config.toml
init_std_router = 0.0376
lr = 0.00101
dataset = "wikipedia_en"
Below are experts of layer 2 (counted from 0) of a mixture-of-experts language model. Rows are named router (the router's row for the expert) and show model dimensions 0-255. Each number is 500 + 40 x the weight over its row's rms, rounded and kept within 0 to 999. Numbers have three digits each.
After each expert's rows: a language model's description of what the expert responds to; "comes before" lists some tokens at least twice as common just after its tokens as in all text. This comes from a sample of Wikipedia text that the model never trained on. Tokens count by the router's weight.

# expert 36
router:475592490439640568575522446388468546465470530491491531485500461492518471509519467551526566491474462484442507446517459546388492505478466474535495513484572478557514502507449522674599540555511546508495466546473439536544458496452498476540517525589452507458556525477499501509440432510481513557480494468457515501512517477479494503500489563500466470529554487477551563454484402444431505498527456528480562472520469518458499472478480555478487455542545532496549471506454522515498483469486507482448487485531538538460504434510541495490490491550529494557440456452488480517437501528480472462517515456506579471497453506475480483494477539524565524518534475515518573484507549514480566444530514508473484491545421431469521516546454506497536515536470507489461548506475525511490611458497515
What it handles: The preposition in, also on and at, and opening pieces of Latinate words like comm, adv, prov, con, inv.
comes before: " the", " ", " a", " his", "ation", " order"

# expert 19
router:489588490396580551541523474407485564566513565476540526508484464528589507486482459541513525521506457518493505487489479580425528484517462465638496449497500490472562511569502473533548535459531486503484452513457417504495453516456526458558498553519499498460474471486474519453460453516488492621529492546513444473506510528502491528478474487453558510552498481410497504497475483412519439533555438502473514524600565511452537513534525537502520487501509485496533513535470466497546527476475513541483488466500509513499544486465539506526473533581518561499531391497468394417475512583483421514496543527497493498506517498463464490476462536470531495546533501530507533520515564580506587447500508542534506522460423431480524487482551515488460556470502492501501516431501472570500586505510490
What it handles: Commas after places, dates and numbers, country and state names such as England, Wales, India, and the piece if in significance.
comes before: " and", " he", " the", "-", " which", " but"

# expert 23
router:491549485348624498646524506477504543534453515450481498476485399503479508457497414580599539529579493471436481458505494531504518555523491515581505486456544569485465534520442467606496478536511484498491490505483474457515514550469500485525509519503474452434480473507471517419524509550479505597559464462543509487512546513512440524494494488475502511560533480459507545454465453452504457492489476440484511520509504445496519543448505552509506527561519557519504459507465502421495520419510504489488469482504525488525603476446531504479459415577533483496488364529464482475472498507512556503492481440511522479471423492526498495532500576558506488508563500535462517469511509548492487457550521484448430510515508511484480534493550512437480532505485533540460514496506572522509488537517533
What it handles: Line breaks ending list items, headings and table rows, such as after Ice Cube, === Food preferences ===, or General information.
comes before: "-", "|", "The", "===", "In", " also"

# expert 61
router:517603457475606526554587502429468587534461541502522499466499519539529582454487427526546462486549524528450459434493556477483443489559480527558548503505493490545483492552530439550553493507491499463511505500515486469535453485387526504471504485533501447476487497552516472479470461503506505592482408468503472501543593474417483494506553565513508529467490484417492548534494421497503391477555491505440595574531498539474479510451506518511498438510489513537519505523433522508554444499498533450516462535506506540495549511492540468553549414549539544510454533449536494462492479572531444458478498522474526444483481502524523476496516490434501502511504463563501570443548551553529559445514510518491476458536494460548456513489543500488490474431440517544506562472506568507549504547524472
What it handles: Table bars separating cells in sports and results tables, the dash-semicolon placeholders, and odd word pieces like all, ru.
comes before: " ", " —;", " —", "ley", "a", "le"

# expert 55
router:523529493405596573582543468492499588526538539516577504525458465484539491517491423559516578493525529438457492525464488518392480540566527464528505499511523543484488523521491555613533514478496523581506454495469499492516480465500521453473481463500416508470453489493542565456414482548484498497522391552511465529440542479420473510498552505546496500525551456453503534519514511497435453507515576505441561524546553489540486581461543541493468471540528489528525410467518486481514505444475474470540435466472503565502555519444492471549523496479538514548527498449489410493531512537483560484509489521511552471487471529543491550492468456472487472469575482513480496436584522560521538500501466491502444508491466527450465540574473506479494489477424509545431527481472512576560455510512444
What it handles: Vowel-final pieces ending non-English personal names, often Japanese, Indian or African, such as i, aka, ori, ini.
comes before: ",", "\n", " (", "'s", "q", " =\n\n"

# expert 37
router:514548472409571526589564446371450526549494513525577488499461491501476498470525509553519513503549439467502455523505452504486502547527462410579489527494525473430509518553504476580458508471538494477536438520459509454546498493495482468525480536517470477526487491475480514422425485600471536546505500504524445518506512504469458501470511561544499478521511472442586496505497510432507480497528493557372513541510489557500588472521508587525527486536533530561477471479524530462524500427444523460559525513460500426489517493500540476510399477556471559457506448448514470452458519529567503443452488540458522515526530539524486477550577575474491491492509522558506556499559538493553501438519494521430502522546385429501513498533516478497485518451482500578482494501540544516541509517459476
What it handles: Table column headers and stat labels such as Result, Silver, Apps, Votes, plus possessives their and its, and census figures.
comes before: " |", " |\n", ":", ";", " Total", " medal"

# expert 33
router:446535437423555575590532456446522549549483534483500531540478454510486497460493413564585515511475483472461512467500484546480465576515459457520472500540539482485514505515461473541560476480526539519490440483461465511512416517491561421504501478479464538438501514538443504473471449565513493486529502467524467484482490499487514485503450531542542511483522507418524528553521453407504497492543501510402513490486529527469512507545509571503475433535434417450499456526489456483511519467490479498548482535487551499482569494523542529551529496560516502524516521496517538478453467476423511479522595583431530519470516470513550501474544516539462529477453429499496562452530530583605550429476542502469453490493403376513485521541464517432498544544499515511447558514543583526459454511517526
What it handles: Commas in dates, "to" and modal verbs like should, may, could, plus word pieces such as Appro-x-imately and n-ick-named.
comes before: " ", " be", "i", "00", "el", " have"

# expert 25
router:509506379392638609669484460488468515511502505499526465495460484507458523498451424553512551524539461489454500473444527560434508557506500509568438534529548586583527510514468531652511470520530482514481476518518495458493456529478516461529471496486475467443520505486444496465453485484497500570532524498501467527455572497468445481502521532513483498509507487486523481553470471459468449497465487430493497552582437513491505518452523544486496489514549539479534523574550500473484526458525489497514429478462518500520586477519476523484504455552505451505470436496441476506431554511488495532486535482522526497458485525551486529488454531501530516538542438578455552535545511537482507371529514444441473476463473460476490473542511496488473558472467508517532518494496527512498512534500472
What it handles: Line breaks and paragraph breaks closing table rows, list items, headings and sentences, often right after ), |, or a period.
comes before: "|", "-", "==", "===", "The", "In"

# expert 32
router:451499402425592608612525459477500586484486540510480499494505463478513494501548395545477520494542549454427511459470455520488499492556490504569513437525532487518507518551482498593511517532467505550512488576485460504556458544453509518512448505537507483463449537505470489434441503498504499568422470491498501512468489519472512528466535540545467542559540497511592497500486498436428507475587537446470592473530535494506531456466490567466490507507515551470489456563475475477528512473474442432486469487479514592508467542485530468478443513535486509535452459459511480547482555454534462563547525485464517486572513473474464450506404533531525457489513513533487567461504554502509497461509513461460454440548426421496506549450501487444443485492490510572543537451474502523500536457432466
What it handles: Mostly the preposition in after verbs like located, held, conclude, plus possessive 's and word-final suffixes like diesel, metric, transit.
comes before: " the", " a", " his", " which", " New", " order"

# expert 9
router:486611426396566570587526442420535522550550497561499491520480494499542520485552362575484502482526478421542479467514518531464514482483478502526532502511504479479532509538491554577529503502534551584528427492509423494538539490485510495471455528496471492431484416439528480500527419489468485587517437507536489515488590477442485501507433486533450525522511535450598474536497413477481452503536476470401506514520478499507570577550520464452463488514543524482435498521474449526558537515527507488523445501473492458473589546488502465512486471517519524529541418458500499447452468488508509490486546527464520534508458484522454515530456533532510475492556465493471507504509520561596553451483493495479497489476462436419567546537545522541475491504475509498431500486489523478520525502476498
What it handles: Nouns and agent suffixes naming people by role or kinship, such as member, player, cyclist, skater, sister, and also month names.
comes before: " of", ",", " ", " and", "'s", " who"

# expert 45
router:511543451411562572603483481454541535477498566554540523482477480486532530507491434572538541510556470479505482516481472486467531485500490504492516484506523554462525524504504535573518447562558469470472433503519442536537506480506516441482477504640456465451432431520474552519508505503431550573438493501502490466515452521416486461506501494500448548539466507448478484437446468482438500535563530598479524516551496523450518527520481448425496481458503524551455437569457499507523490490472583464539478513416554472506560519463552473514449490576529445494459508511458416473525527520513470546496542545481633451533487535525449482483461527531518466517491483539471535482553490469464542519472576485530495532444415442482500530529530509529519555504514512508444569489467519503556463528494520
What it handles: Full stops ending sentences and references, plus ")." "?" "!" and ellipses, and decimal points in times like 2:58.86.
comes before: " The", " He", " In", " It", " This", " She"

# expert 26
router:435588405409591542595473494416463514530523544520528513510480484461498464530507470549535530524557550473422526504462435551479462522502506480549479476496518488502557556508502436577562457525588462515511492556482471486479529477522501477481541524503419475441471479490462482508484464572476508575415457552516464489424534492469473477472508481533539553481564507491505520533517451477588447453511485556478569477526485502484563533496557547514477448519487511557493480548462473476571523462464477475489451489477474492544564577512522467488502433584492549494550384459527446475437512510477466558531525540510547453501482529479484512509496548533507533498558459557504519529525589524586510521522497449505470488527485380490524499519502474488444525496478475526445542456473502514548523519535463
What it handles: Country, nation and demonym words: America, Mexico, American, British, United States, U.S., England, India, including abbreviations in tables like AUS, PA.
comes before: ",", " |", " States", "\n", ".", " and"

# expert 11
router:492539501395585547587492517404493551516514509505518500486514469537507470509480428549521586504484492473528519448530489556460482511572431504530488482510545513524567530533522521587532493538590491548540502505537474477522505563483517490482504535551431486474534456551487529444460498626452561524483490536579428479537544435439478552504537550519484520542520475447536472449488412450436506480518476522477511527540522485449592502476573517478432477582476450501474446503555526514471475482472511524513427498484525546471511494466485450466579456520559493454500430487531523500490457500475447503512541500517516503528533495496473522507505548503525486525470440518553548477536523525473487402523470509413479503518468405506474494558552484514543505565481481509414557478516515449430437488452537
What it handles: Prepositions after verbs or nouns, mostly at, also from, near, by, of, as in studied at, degree from, Siege of.
comes before: " the", " least", "==\n", ":", " University", " age"

# expert 46
router:504564387367582588573469472439499596522491527507542527473502518537511524514430479548494504590556447480469520479497516546498501529517455506487481532462567485465471489563484556569520496533539472477523500452484503489573541504447526447466497517511440484415496419528525532497536520505446559555491411511488444555498492470484469496503440508462475504445517514504522471540519468460472461462528576435454577558528516530413513467510542547510431513509456530537476478484526529461542503420531519525516459513481495484521526491469522489547475537542541498520532491419453509538526475511513483485537479454443563468547572582485440477516495528464584488497500454566496586533497544567500538452513545470481517497515465522500509477499500498514498532491477456558409604466460508466530467489540500
What it handles: Past-tense verbs and -ed/-ing endings after a subject or auxiliary, such as won, received, released, regained, recalled.
comes before: " the", " by", " in", " to", " a", " on"

# expert 52
router:543596431374571535590496499426483578499468565502539521481471436506540509508479428539494458525524517482475458441555527571460481460535500424465474443547496476498454503537490543549518490497614489478579472516520442476576477464462568415453445555476512474448475473514553506495456475451463488587487491512481520487495532504456473495509516498493517501449480549495452498520470489455471433421567471489453551551461538479474572549447511417471531472546481547529480494593467537514561522447473529471498440521454518520483472526515541509504522473544484500505482462504468462437494543542497523499488484468490469456496493493449480522553502468475518501489512439508557566519529513567528555415519465477475440487498402445527448529458543534465459466492475531504522523477418519468549508493487456
What it handles: Mid-row table pipes after values, semicolons in lists and stat lines, dashes and equals signs in formulas.
comes before: " ", " —", " —;", " +", " A", " \""